Weights of a small mixture-of-experts language model, trained from scratch on English Wikipedia.
Training: a variant of Muon for the experts, 2357 steps.
Below are experts of layer 3 (counted from 0) of a mixture-of-experts language model. Rows are named router (the router's row for the expert), gate (a neuron's input weights, with its number), up (a neuron's input weights, with its number) and show model dimensions 120-159. Each number is 128 + 24 x the weight over its row's rms, rounded and kept within 0 to 255.
After each expert's rows: "gets" lists some tokens that make up at least twice as much of what it gets as of all text; "comes after" lists some tokens at least twice as common just before its tokens as in all text. This comes from a sample of Wikipedia text that the model never trained on. Tokens count by the router's weight.

# expert 48
router [138 129  99 103 137 182 137 162 138 120 124 123 120 109 127 141 153 100 114 105 119 144 184 155 116 153 117 179 132 161  91 120 148 126 172 131 146  97 101 117]
gate0 [ 77  86 169 109 167 108 147 124 107 154 190 111 154  98 131 161 141 145 122 140 133 122 131 138 113 133 121 135  78 162 112 169 153 122 164 116 123 104 106 149]
up0 [127 129 174 155 154 133 125 145 104 124 159 126 144 118 124 153 133 143 123 127 116 141 105 122  96 109 135 148 125 100 111 141 124 131 105 176 107 146 117 107]
gate1 [172 110 120 103 146 136 144 124 149 147 152 147 108 142 111 147  91 132 119 128 140 118 114 129 143  99 145 134 103  62 174 147 152 118 120 106 116 113 130 137]
up1 [122 125 166 148 151 145 111 121 137 111 126 141 133  93 110 137 134 143 162 119 134 110  96 102 137 155 138 152 142 131  66  88 149 145 123 124 152 187 143 112]
gate2 [155 123 144 127 112 137  81 141 111 107  95 121 138  90 119 124  96 137 119 112 101 107 132 118 119 119  79 147 119 128  73 124 128 192 167 143 137 112 100 104]
up2 [166 164 107 134 105 132  84 131 113  90  92 113 114 120 139 108 131 146 123 111  91 145 173 133 114 101 101 144 142 140 108 165 107 181 147 128 171 136 122 102]
gate3 [159 156 124 136 130 116 116 170 169 138 132 112 100 112 160 107 109 107 169 137 107 156 136 157 147 114 154 149 122 136 117 108  98 140 155 124 149 124  96 127]
up3 [162 130 118 169 110 141 123 169 178 131 130 110  88 106 146 129 112 113 169 155 128 141 154 129 139 112 161 151 137 142 106  88  99 128 139 147 143 113 107 126]
gets: " ", " —;", " GA", "----"
comes after: " |", "|", ";", ":", "-", " /"

# expert 17
router [109 143  92 145 163 115 143 146 125 128 165 141 129 133 117 106  90 124 123 129 116  91 144 147  66 160 145 124 106  78 154 148 141 101  86 122 126 118 118 153]
gate0 [139 119 111 148 149  84 143 120 118 152 138  98 108 157 121  75  93 143 125 146  82 118 121 127 124 154 160 159 153  99 106 137 129 109  71 109 131 111 138  91]
up0 [162 156 132 120 105 135 111 127 148 126 164 115 121 132 106 138 162 110 133 128 113 161 116 117 145 137 129 138 170  79 123  88 130 137 133 113 120 140 164 187]
gate1 [144  86 138 121 123 111 142 131 133 101 116 129 118 137 129 113 116 176 106 107 113 141 119 116 130 112 164 112 132 103  96 131 161 116 142 103 107 106 178 152]
up1 [144 124  93  87 148  93 119 113 114 141  98 129 136 134 127  84 166 133 133 139  87 104 125 131 140  82 131 124 113  92 126 194 127 155  68  87 144 147 101 124]
gate2 [113 108  95 159 121 138 122 128 135 139 151 130 112 127 127 145 151 162 138 114 167 132 104 121 110 135 150 135 175  87  91 145 117 153 102  83 106 121 130 145]
up2 [140 154 154 130 125  99 132 158 135 134 111 146 117 145  85 136 102 156 125  91 119 105 198 124 159 130 112 119 115 124  85 128 147 137  80  86 105  84 178 131]
gate3 [125 129 114 112 136 124 140 123 138 120 118 112  90 161 122 127 143 127 104  91  62  95 120 131 166 119 166 157 189  87 146 103 126 143  91 163 196 127 100 159]
up3 [155 127 113 136  97 114 113 119 119 154 140 108 124 101 170 160 139 119 120  92 132 128  99 132 129 153 133 100  89 168 127 145 133 133 123 131 144 146  83 107]
gets: " b", " s", " f", " p", " c", " w"
comes after: " \"", "==", ".\n\n", "\n\n", "===", " the"

# expert 31
router [140 106 122 131 144 122  92 143  74 157 140 144 127 141  82 103 163 163 103 131 101 100 151 115 138 126 150 131 159 148 152 131 133 143 142 126 109 129 135  87]
gate0 [166 119 130 137 124 138 147 116 136 129 136 100 140 117 107 102 147 136 146  94 101 135 131 111  99 122 127  97 142 138 111 134 153 107 164 159  96 158 121  94]
up0 [ 63 113 135 150 167 121 144 135 100 107 151 133 109 172 157 114 154 149 135 107 145 146 145 131 146 101 120 163 108 150 120 121 121 155 112 111 143  97 131 138]
gate1 [131 153 123 144  77 138 156 132 113 100 121 105 115 104 146 113 147 111 108  84 151 130 128 167 110 165 159 136 161 127 147 172 102 135 146 108 140 126 147  84]
up1 [ 96 135 159 143 150 137 103 135  83 143 154 120 139  83 120  98 187 124 132 121 127 147 112 116  94 159 138 122 128 107 129 193  80 167 110 136  86 138 129 113]
gate2 [161  91 210 127 117 149 138  83 133 136 148 120 125 116 109 118 142 134 122 110  99 124 129 109  97 113 132 105 137 149 163 150 133 118 105 154 118 162 105 124]
up2 [115 159 170 127 156 122 115 124 110 118 145 135 133 126  96 158 163 117 126 181 112 149 171 152 106 144 101 111 118 158 129 190 148 142 130 126 120 133  92 125]
gate3 [168 148 118 119 119 127 107 103 121 137 116 132 134 151 167  97 147  64 115  95  98 118 102 123 116 148 150 128 170 125 152 140 104 103 140 153 132 178  98 109]
up3 [117 142 132 155 136 126 134 126 152 140 117  56 127 105 137 145 123 145 187 118 125 111 121 138 174 120 115 108 140 140 133 125 175  98 144 151 123 122 117 154]
gets: " the", " in", " on", " at", " during", " within"
comes after: " in", " of", " at", " on", " for", " to"

# expert 34
router [130 138 168  97  69 164 104 180  71 123 106 112  82 132 148 108 140 118 106 135 127 100 107 146 158 147 148 126  99 124 137 133 148 147  99 136 123  88 141 134]
gate0 [103 171 142 153 128 138  91 161  91  97 121 122  85  96 116 110 133 104 135 143 122 151 136 156 138 132 134 147 117 146 102 124 132 161 127 167 151 123 124 127]
up0 [122 122 164 134 151 132 118 130 106 176 118 133 133 112  95 131 155 125 116 126 131 153 138 151 154 176 101 179  84 109 132 100  72 108 100 125 131 104 133 118]
gate1 [160  78 155 126 104  93 108 165  90 154 134 144 141 159 114 139 142 133 159 131 108 162  62 127 136 136 115 178  77 101 125 117 151 135 122 137 135 159  89 134]
up1 [146 159 131  68 106 135 135 109  98 168 153 111 118 136  97 129 121 119 124 117 130 127 153 147  89 171 147 129 178  96 143 133  80 125 111 130 100 106 114 130]
gate2 [ 99 125 127 117 112 138 148 108 109 114 112 125 140  71 116 108 123 122 111 132 142 112 127 165 140  77 153 170 141 124 102  71 126 126 115 122 137 123 128  86]
up2 [ 97 144 118 108 106 129 109 144  83 114 140 132 123 121 133 162 141 145 182 117 104 100 125 123 124 115 116 125 170 111 118 143 131 142 134 133  88 121 149 139]
gate3 [124 119 133 133 108  91 140  80 109 122 138 135 188 120 140 131 143  91 163 100 168 151 146 142 103 145 139 114 112 126 180 120 117 119 138 120 157 132 115 140]
up3 [140 142 115 111 101 164 169 157 112 155 136 100 159 132 154 160 115 152 104 154 137 106  98  94 121  95  95 120 142 100 149 115 110 106 120 123  60 111 100  94]
gets: " the", " The", "The", " a", "A", "-f"
comes after: ".", " of", ",", " and", ".\n\n", " to"

# expert 20
router [171 112 155 102 142 105 166 106 169 131 133 140 119 105 134 129 118 132 146  85  63  67 104 122 117  91 131 116 120 113 105 108 147  95 117 154 113 100 141 140]
gate0 [136 118 183 117 134 159 161 134 101 184 138  89 158  99 123 151 118 133 172 132 165  72  97 123 161 135 119  81 166 120 111 106 145 118 140 156 116 139 134 131]
up0 [122 128 123 135 156 150 139  91 141 145 149 100 195 126 182 151 175 127 145 150 123 167 191 138 131 119 145 132  89 137  98 157 156 125 112 138  98 133 123  90]
gate1 [118  99 128 102 129 150 113 110 176 120  99 133 142 153 134 128 163 143 139  96 120 114 126 165 142 129 106 115 115 156 125 113  82 136 146 103 112 142  89 152]
up1 [136 144 123 161 149  92  91 130 103 123 145 121 127 154 140 138 107  87  94 138 112 119 105 117 129 122 147 143  52 169 103 135 150 111 132 105  86 146 116 103]
gate2 [102 167 124 144 133 115 119  91 146 142 148 153 116 128 125 145 147 174  99 128 136 135 141 108 110  98 131 157 136 164 117 141 111 148 113 144 145 177 132 139]
up2 [122 122 114 129 126 143 121 135 159 142 110 164 136 145 109 110 153 157 121 132 111 113 101 145 140 121 105 157 146 158 143 153 164 126 145 155 130 122 116 115]
gate3 [143 159 125 130 142 151 137 100 148 148  87 166  96 132  92 103 163 122 135 116 118  86  89 160 143  83 118 113 154 130 151 166 114 104 132 111 131 110 158 121]
up3 [128 138 119 168 113 127 161  86 173 145 140 124 131 147 102 158 143 146 144 137 134 201 130 134 113 179 134 178 160  90  97 163 156 156  89 119 139 123 130  97]
gets: "2", " under", " after", " over", "3", " until"
comes after: " ", " was", " is", " were", " are", " be"

# expert 39
router [149 101 112 176 152 141 122 137 148 140 120 126 158 144 129 162 137 154 150 120 148 130 120 149  98 125 127 112 130 132 120 112  82 144 152 156 124 171 151 113]
gate0 [117 130 141 102 151 166 112  96 163 154  94 110 142 145 118  96 160 165 141 164 127 127 105 111 105 111 105 116 108 129 120 102  62 131 142 135 106 134 102 125]
up0 [161  97 124 138  98 111 112 140  98 154 114  82 117 166 126 109 151 136 124 148 115 103 117 130 149 110 135 139 181 139 166 111 118 144 125 118 172 141 124 118]
gate1 [132 133 139 144 120 165  64 140 136 138 142 135 146 112 177 127 139 112 134  86 144 171  83 170 175 147 104 130 150 134 103 128 140 157 119 132 119  96  95 127]
up1 [114 186 121 131 137 165  99 121 114 130 161 112 102 106 161 118 142  95 139 108 140 151  90 113 179 152 104 124 151 121 134 115 139 165 133 143 159 124 119 160]
gate2 [140 147 175 116 173 186 126 123 123 109 151 154 124 116 115 150 132 124 109 142  96 162 141 143 140 114 161 125 163 156 114 125 127  97 111 101 128  98 108 147]
up2 [138 144 114 143 146 162 101 115 134 119 108 165 149 140 125 119 136 105 126 139 118 116 120 134 133  97 159 122 161 154 108 111 166 106 117 153  98  65 115 129]
gate3 [148 133 158 105 130 115 135 107  97 164 160 122 143 120 139  92 155 101  95 113 124 144 103 172 121 128 148 135 176 117  76 121 127 175 135  90 140 114 143  97]
up3 [160  68 125 137 129 120 125 160 135 138 166 126 154 130 114 134 113  93 142  84 114 153 131 148 134 133 160 143 114 132 104 108 113 163 111 100 156 139  89 111]
gets: ":", " /", " by", " Location", "):", "°"
comes after: "-", ":", " Born", " •", "″W", " Country"

# expert 50
router [174 194 164 148 156 134  94 164 135 126 111  57 152 132 145 144 125 124 133 111 128 149 108 134 123 146 137 152  91 118 129  77 128 110 135 135 105 123 116  94]
gate0 [118 129 141 134 124 125 118 155 116 141  89 117 116 162 103 164 140 119 121 141 141 119  87 148 122  92 124  95 132 127 101 132 102 107 137 140 141 109 112 122]
up0 [139 110 126 113 159 145 106 134  99 123 167 142  87  94 106  99  95 113 112 135 155 153 143 135 153 113 140 149 154 159 145  96 115 116 125  89 119 136 171 147]
gate1 [134 154 135 125 158 132 135 112 131 139 111 133 123 129  76 122 159 154 150 108  66  79 132  96  99 127 148 105 143 115 100  97 144 128 151  98 122 112 122 100]
up1 [141 138 137 176 106 134  88 137 136 127 103 165 154 113 119 129 135 131 115 133 101 126 141 120 121 133 123 132 127 115 147 108 118 135 141 142  67 169 104 109]
gate2 [172 157  79 141 139 182 146  91 117 170 140 132 157 115  95 103 120 119 117 159 154 158  93 143  95 136 120 137 183 119 144 136 141  93 124 125 146 131 117 125]
up2 [163 101 136 155 133 168 139 136 105 124 174 102 165  99  94 109 126 120 148 167 107 136 119 183 112 168 143 166 159  89 131 125 137 133 148 125 110  91 112 167]
gate3 [113 156 108 118 118 166 102 153  91 139 115 134 133 118 130 139 168 142 114 119 191 104  81 143 135 105 116  91 129  96 125 184 110 119 122 113 117 108 131 134]
up3 [153 125 131 164 106 106 182 144 153 121 148 159 125 105 149 111  88 117 134 132  89 114 155 135 123 141 171 148 122 141 129  83 142 144 142 168 136 121 137 128]
gets: " two", " first", " not", " one", " more", " three"
comes after: " the", " a", " of", " are", " is", " was"

# expert 58
router [116 120 103 156 146 118 167 111 124 118 140 118 120 126 150 150 116 153 138 135 122 144 103 115 108 111 170 149 146 119 118  78 125 133 149 121 191 122 135 109]
gate0 [165 155 107 172 166 115 100 126 114 117 132 122 163  90 155 153 113 136 158 107  93 122  78 119 142 104 167 106 117 126 119 163  98 154 136  71  94 171 130 153]
up0 [117 141 170 168 170 144 154  76 152 131 154 172 109 139 172  69 144 131 117 111 169 157 138 161 126 139 123 105 166 121 156 113 139  88 132 123  99 127 110  93]
gate1 [172 146 138 149 153 131 149 177 121 118 107 140 153 113 118 125  76 123 127 148 142 135 134  77 101 150 156 114 138  82 149 126 130 103  81 121 145 129 121 123]
up1 [105 106 108 127 114 162 126  90 153 124 150 102  83 158 127 117 159  85 147  83 116 142 111 166 181 111 116 169 109 174 112 155 156 144 149 156 145 125 144 108]
gate2 [142  95 117 146 163 155 100 124 132 102 104 144 134 168  87 121 123 183 140 155 128  81 137 160 145 146 160 132 136 112 109 110  83 144 135 155 154 105  95 180]
up2 [153 164 108 114 113 135 119  87 141 141 100  77 134 125 169 129  80  83 126 127 129 114 134 147 100 136 117 189  93 114 125 143 135 122 117  82 134 178 155 123]
gate3 [120 132 119  82 119  92 111 103  98 188 103  86  78 179 127 113 132 140 119  83 129 113 140 145 101 130 136 155 115 142 110 142 126 143 129 142 140 106 119 131]
up3 [154 112 155  96 122 129 120 103 144 120 109 164 111 131 124  96 164 104 140 132 116 110 109 109 112 113 157 157 110 125 167 129 126 113 143 176 190 108 150 127]
gets: "1", "0", "2", "3", "4", "6"
comes after: " ", "–", " (", " +", " −", "/"

# expert 6
router [101 143 133 143 112 114 184 169 138  86 123 139 119 159 124 111 112 110 123 125 111 139 130 103 169 127 142 114 111 111  82 132 136 156 125 108 124 154 137 134]
gate0 [110 142 174 116 121 126 145 169 186 105  52 167  73 121 115 152 121 126 107 103 170 115 117 147 132 111 132 114 116 147  87 141 147 131 152  90 115 132 145 144]
up0 [139 140 169 133 115 149  93 101 154  94 111 138 131 102 173 150  98 104 132 144 138 143  95 112 169 169 154 115 152 152  81 116 109 134 120  97 120 159 148 160]
gate1 [130 106 126 162 101 115 144 115 158 151 135 157 125 132 106 136 119 157 104  88 152 192 112 143 164 142 102 143 121 118  99 108 117 140 150 140 108 148 142 120]
up1 [153 145 129 153 120 108 125 159 109 150 105 126  82 163 180 124 174 111 160 134 151 125 134 130 125 133 200 141 119 109 146 134 141 135 103 143 172 106 135 141]
gate2 [135 140 116 137 134 108 155 129 130 133 100 126  97 156 161 105  93  99 104 148 115 111 118 153 122 134 146 138 170 145 120 107 115 141 107  92 127 139  94 139]
up2 [132 101 182 110 119 140 104  96 111 111 139 107 161 126 154 126 128 112 120 128 117 113 169 125 110 123 131 120  89 155 151 171 138 132 165 159 132 165  86 142]
gate3 [100 135 133 123 144 139 179 136  95 126 155 132 136 149 123 142 125 138 116 118 119 131 128  89 114 167 146 107  51 134 102 144  67 142 124 112 118 133  89 114]
up3 [164 115 142 108 105 121 102 113 134 109 120 110 139 100 116 122 122  90 111 132 152 121 129 154 136 124  74 132 171  74 155 123 139 130 149 130 109 123 175 144]
gets: "|", " —", " |", " $", " −", " +"
comes after: " |\n", " |", "|", "\n", "===\n\n", "|---|---|---|---|---|---|\n"

# expert 3
router [159 117 137  91 133 157 119 180 104 102 145 124 149  81 144 110 171  88  96 140 158 186 125 107 153  96 123 101 114 140 155  92 145 134  92 174 127 141  97 147]
gate0 [124 117 135 120  90 132 156 158 122 132 118 170 145 102 101 110 105 161 130 148 174 127 107 100 118 131 111 137  85 134 160 126  68 118 112 126 102 193 107 137]
up0 [128 115  87 166 128 144 124 174 163 143 137 158 143 116 101 119 122 149 114 122 143 171 105 150 152 108 164 153 124 115 190 110  97 156  83 106 137 156 113 125]
gate1 [149 134 162 142 112 141 146 145 130 131 149 132 140 134  63 124 113 118 147 118 128 145 128 115 108 164 140 120 112 140 141 129 135 134 103  96 152 142 119 168]
up1 [170 133 118 147 107 134 115 115 140 121 136 125 105 123 106 136 115 145  96 112 122 107 173 176 152 123 132 129 150 153  85 118  92 110 127 165 126 117 116 128]
gate2 [135 116 153 111 139  96 142 165  85 141 161 106  84 134 144 119 111 127 145 111 127 121 117 133  93 101  70 163 136 122 124 130  89 173 129 137 108 147  95 128]
up2 [136 109 118 152 131 116  90  75  89 116 143 156 122  94 166 152 137 122 127 111 102 122 121 138 119  85 120 117 142 124 118 117 113 144 156 167 134 128 102 152]
gate3 [162 122 140 128 146 101  95 137 134 100 138 106 186 145 115 126 135 143 122 114 152 192 126 131 127 139 112 123  80 156 170 164 136 141 138 130  90 150  84 143]
up3 [163 120 117 100 104 164 104 154 140 121 145 146 137 115 108 150 114 189 148 131 175 109 117 109  97 118 139  85 158 124  86 102 122 146 133 128 150 121 136  80]
gets: "th", "é", " film", "nd", "st", " Th"
comes after: " the", " a", " his", "'s", " The", " Best"

# expert 25
router [145 146 103 137 162  92 150 117 108 160 132 141  99 132 139 136 135 103 172  87 205 116 155 130 145 105 148  91 121 133 131 179 160 125 123 157 145 146 167 147]
gate0 [ 96 126 152 142 107 129 153 123  78 142 156 126 111 104 137 132 108 134 143 111  77 145 159 138 106 103 102 102 149 137 112 111 123 121 150  84 131 172  91 145]
up0 [ 94 148 115 177  94 124 111 101 118 118  86  76 112 100 142 142 137 128  91  90 152 160 119 112 104 112 133 183 114 148 134 152 107 116 108 124  89 135 137 119]
gate1 [ 80 103 129 169 107 144 113 199 136 125 127  92 144 145 135 129 105 108 132 161 148 162 115 141 111 136 131 146  92 124 165  97 107 126 106 139  94 120 154 113]
up1 [172 136 142 128 104 107 135  82  99 112 127 184 108 101 112 124 141 137 188 123 102 143 131 153 154 137 152 137 118 147  75 146 149 133 165 168 135 168  93 108]
gate2 [135  86 126 151 107 157 132 119 124 129 161 121 101 156 137  94 143 131 148 126 142  98 123 138 125  82 100 114 106 154  96 109 136 140 159 139 101 118  94 114]
up2 [156 116 132 144 114  88 122 132 144 146 130  95 131 102 122 162 114 118 111 124 186 145 134 110  78 151 114 187  96 116 136 120  99 126  92 134 142 152 110 146]
gate3 [104 155 119 129  95 102 131 174 105 122 128 146 117 142 120 128  70 142 102 153  93 113 150 108 133 124 125  97 133 148 157 105 151 130 162 128 153 125 105 115]
up3 [105 156 127 146 103  71 110 162 122 136 144 147 118 155 146 184  85 148 104 145  99 129 139 119 149 140 118 121 139 133 130 139 167 123 128 146 150 111 131 126]
gets: ";", " as", " with", " also", ");", " including"
comes after: ",", " such", " —;", "1", ")", " well"

# expert 29
router [114  99 111 126 150 122  92 147 109 172 128 131 116 149 122  93 141  88 148 118 160 107 139 158 176 143 140 141 134 111 119 111 124 113 154 108  93  86 114 121]
gate0 [118 136 151  89  82 134 133 102 138 131 123 122 169 178 144 123 118  87 162 107 111 100  94 149 169 151 151 143 142 147 141 204  84 145 127 133 171 115 111 111]
up0 [151 136  87 145 146 176 137 154 168 104 153 127  90 118 116 116 134 111 124 116 136 148 146 118  96 127 140 142 103 116 141 107 135 142 135 120  97 143 178 151]
gate1 [ 99 129 108 158 171 160 140 110 111 168 157 154  98 167 105 118 128 119 109 101 166 136 131 166 102 109 141 171 103 150 120 115 101 138 109 147 120 138 115 116]
up1 [122 128 116  95 127 169 100 123 111 112 144 146 112 165 135 116 117 142 103 124 182 111 107 138 127 109 143 137 132 166  87  63 116 149 101 121 111 121 118 128]
gate2 [110 129 130 122 138 123 143 160 133 166 143 115  91 198 131 137 123 121 102 161 122 123 135 136 173  94 130 128 100 162 131 140 157 132 114 145 130 138 137 132]
up2 [110 168 123 162 137 112 154 139  62 124 139 167  71 138 110 143 142 131  97  88 128 133  98 114 159  95 132 111  95 128 149 173 155 140 110  97 123 128 100 138]
gate3 [196 123 149 117 148 163 146 130 111  97 144 138 116 153  93 145 122 152 147 119 128 147 139 127 143  94  80  88 104 108 134  94 123 143 109 115 124  99 121 113]
up3 [163 114 130 127  84 142 108 152 147 103 165 134 112 125 141 134 122 144 136 158 107 111 155 144 138 106  69 117 138  83  82  97  92 100 109 129 115 123 146 149]
gets: "-", "\n", ")\n", ".\n", "|", " -"
comes after: "\n", ")\n", " |\n", ".\n", ";\n", "==\n"

# expert 56
router [124 104  95 111 134  90 140 134 109 127 140 133 136 142 144 165 148 119 143 129 120 128 135 121 144 157 128 149 108 128 152 115  85 150 104 111 153 104 112 123]
gate0 [123 106 103 114 150 118 173 120 111  98 112 107  87 109 145 149 117 137 109 125 128 149 120 108 173 144 138 101 131 184 105 134 101 122 116 136 152 130 134 168]
up0 [187 131 111 135 109 159 115 150 100  95 111 124 169 133 154  86 140  85 161 153 124 126 151 153 103 105 111 153 150 110 112 162 136 123 152 110 102 108 142 126]
gate1 [151 145 103 128 127 148 132 129  84  82 143 146 116 107 173 140 141 163 145 143 114 137 134 140 111  95 159  72 157 128 133 161 120 151 112 116 126 139 112 116]
up1 [152 108 150 116  95  88 120 117 178 140 110 149 130 141 119 147 144 122 103 126 128  98 111 101 147 140 110 201 105 154 157 136 161 119 124 123 112 168 129 150]
gate2 [127 125 158 133 105 163 141  99  58 131 145 126 129 145 101 140 130 126 115 153  98 145 129 112 171 146 119 105 114 113 145 154 120 118 144  96 156 135  98 159]
up2 [ 93 116 134 130 119 144 133 136  78 146 110 154 115 155 127 165  93 128 130 147  56 128 106 158 198 142  96 111 106  96 148 170 107  80 139 156 161 144 144 155]
gate3 [146 154 112  94 168 108 133 190 119 100  97 109 142 143 138 148 153 118 174 129 140 127 116 138  98  75 146  92 105 100 133 146 138 110 183 185 123 100 178 142]
up3 [133 130 112 107  60 158 100 117 130 117 113 111 101  97 123 144 145 159 170 124  74 107 117 119 139 147 156 107 130 145 124 140 141 128 122  89 146 131  95 167]
gets: " (", "–", "/", " =\n\n", "(", "C"
comes after: " (", "\"", "1", "7", " /", ")"

# expert 37
router [134 119 118  88 152 130 152 139 138 125 137  95 113 142 116 143 132 134 136 146 183 135 121 143 126 134 135 110 152 100 132 149 105 142  96 122  86 175 159 134]
gate0 [134 132 135 143 143 121 169 134 160  99 135  91 138  86 115 132 128 120 156 115 167 136  97 157  91 117 136 135 114  93  64 150 122 133 147 110  96  98 113 101]
up0 [168 142 139 104 106  96 166 149 156 104 144  95 148 117 123 155 114 169 168 102 182 153 126 179 120 126 114 135 149 119  99 127 125 141 145 111 117  95  99 111]
gate1 [118 111 114 120 177  54 149 133 144 105 121 120 103 116 104 123 103 145 135 140 132 124 114 131 143  64 107 152  95 124 115 130 163  98 140  99 147 154  87 124]
up1 [120  98 134 169 144 133 181 169 160  92 117 129 112  84 127 131 170 139 107 120 152  80 112 134 146 121 116 160  86 154 112 121 138 123 126 130 169 112 113 125]
gate2 [118 106 126 137 120 125 128 126  97 140  98 172 156 139 141 123 118 124 122 119 131 127 133 139 163 130 133  89 115 190 116 109  99 123 130  89 123 106 131 159]
up2 [115  93 140 113 145 150 112 138  97  89 120 140 169 148 159 160 142 133 113  78 105 119 161 123 118  96 145  72 140 138 131  90  72 146 154 119 127 137 118 122]
gate3 [168 101 129 145  94 165 159 152 132 113 156 100 149 112 127 130 126 124 132  76 152 105 189 155 109 105 148 121 120 131 134 148  96 137 187 138 143 141 167 138]
up3 [116 150 154 118 159 101 107 121 148 173  98 171 162  98 138 134 139 110 153 144 131 141 117 117 107 135 122 110 142 118 149 139 175 140 132 153 109 152 126  92]
gets: " \"", "–", ".", "%", ",", ":"
comes after: "2", "1", "3", "5", "4", "6"

# expert 13
router [121 143 102 125 132  99 108  94 196 131 155 104  86 124 120 163 149 115 124 148 167 114 112  95 141  99 141 111 144 126 144 104 114 134  76 171  92 107 129  90]
gate0 [110 124 130 127  94 124 151 108 107 119 141 121 134 119 151  95 105 121 146 152 113  95 137 118 105 136 116 118 131 169 121  85 112 170 126 110 187 134 144 120]
up0 [126 135  74  86 146  93 124 143 131 169 171 160 121 127 171 132 134 134 143 130 116 146 149 130 159 131 106 164  94 140 155 143 155 116 137 144  73 126 133 120]
gate1 [115 210 100 158 152 137 122 144 114 120 153 107 131  92 172 159 122 117 136 119 144 123 140  93  59 153 135 119 106 158 120 146 128 126 158 137 103 134 110 121]
up1 [131  92 145 142 119 116 153 167  85 131 115 125 148 115  90 134 116 153 119 139 109  83 159 130 151 114 109 123 104 142 181  95 112 106 132 121 159  96 148  98]
gate2 [158 145 144 105 110 149  81 134 128 111 118 107 117 129 120 148 122  65  76 138 124 109  99 149 127 151 115 145 170 107 175 140 125 139 116 151 117 159 128 142]
up2 [134 129 129  83  99 155  97 138 166 125 113 112 109 130 153 116 117  84  91 126 134 125 102 134 132 128 114 154 141 125 169 122 121 119 144 109  87 149 111 117]
gate3 [126 118 144 127  91 127 129 121 107 178 144 129 112 102 139 157 123 132 108 139 164  85 150 149 132 101 114 170 122  94 151 117  87 125 110 108 151  81 102 141]
up3 [124  72 131 118 126 104 136 136 107 141 125 156 116 112 119 152 139 115  74 107 134 125 170 126 116 112 124 159 147 106 168 143 105 140 125 138 141  97 103 132]
gets: "0", "5", "4", "7", "6", "8"
comes after: "201", "200", "202", "199", "198", "197"

# expert 47
router [171 109 119 120 131 130 127  86 157 181 142 103 105 125 112  93 131  94 174 149 100 128 121 112 130 174 108 159 155 149 141 124 142 148  97 118 170 130 108 154]
gate0 [ 88  80 125 159 158 138  84 100  94 111 130 149 128 133 151 107 130 125 113  67  89 178 118 101 157 139 117  96 111 130 125 104 114 143 125 132  88 123  75  83]
up0 [105 141 133 104  75 116 165 143 183 100 115 134  96 129 114 168 142 165 106 170 171 112 154 170  78 159 152 169 147  97  99 150 132 147  97 109 146 109 178 128]
gate1 [136  97 151 111 150 139 157 156 123 147 116 121 198 124  71  98 147  90 153 181 102 106 139 119  96 137 135 122  99 144 163 173 148 165 147 146 126 133 118 150]
up1 [129  69 167 120 136 122 104 127  78 107 121 141  99 112 118 150 169 149 148 125 114 126 126 139 145 112 171 139 106 132 163 103 134 118 105 153 146 143 142 108]
gate2 [134 146 102 124  88 142 181 114 135 100 144 172 177 106 154 108 132 101 120 167 123 147 155 103 138 148 133 137 114 155 103 112 170 124 145 151 100 140 161 127]
up2 [147 149 144 163 117 151 142 142 119 144 125 127  89 107 121 127 151 127 137 137 197 164 132 134 141 115 122 107 130 147 128 120 157  64 126 105 129 188 138 120]
gate3 [176 108 124 121 159 159 114 115  99 148 176  96 113 121 117 112  99 140 155 101 123 157 156 132 131 116 116 133  70  89 108 153 129 154 125 110 152  94 140 122]
up3 [108 109 106 135  98 144 135 114 153 120 153 165 152 122 145 153 145 139  93 112  95 175  85  87 172 139  94 132 151 120 140 102 132 149 158 151 101 130 147  94]
gets: " St", " U", " Re", " War", " No", " Y"
comes after: " the", " of", ",", "-", " U", " ("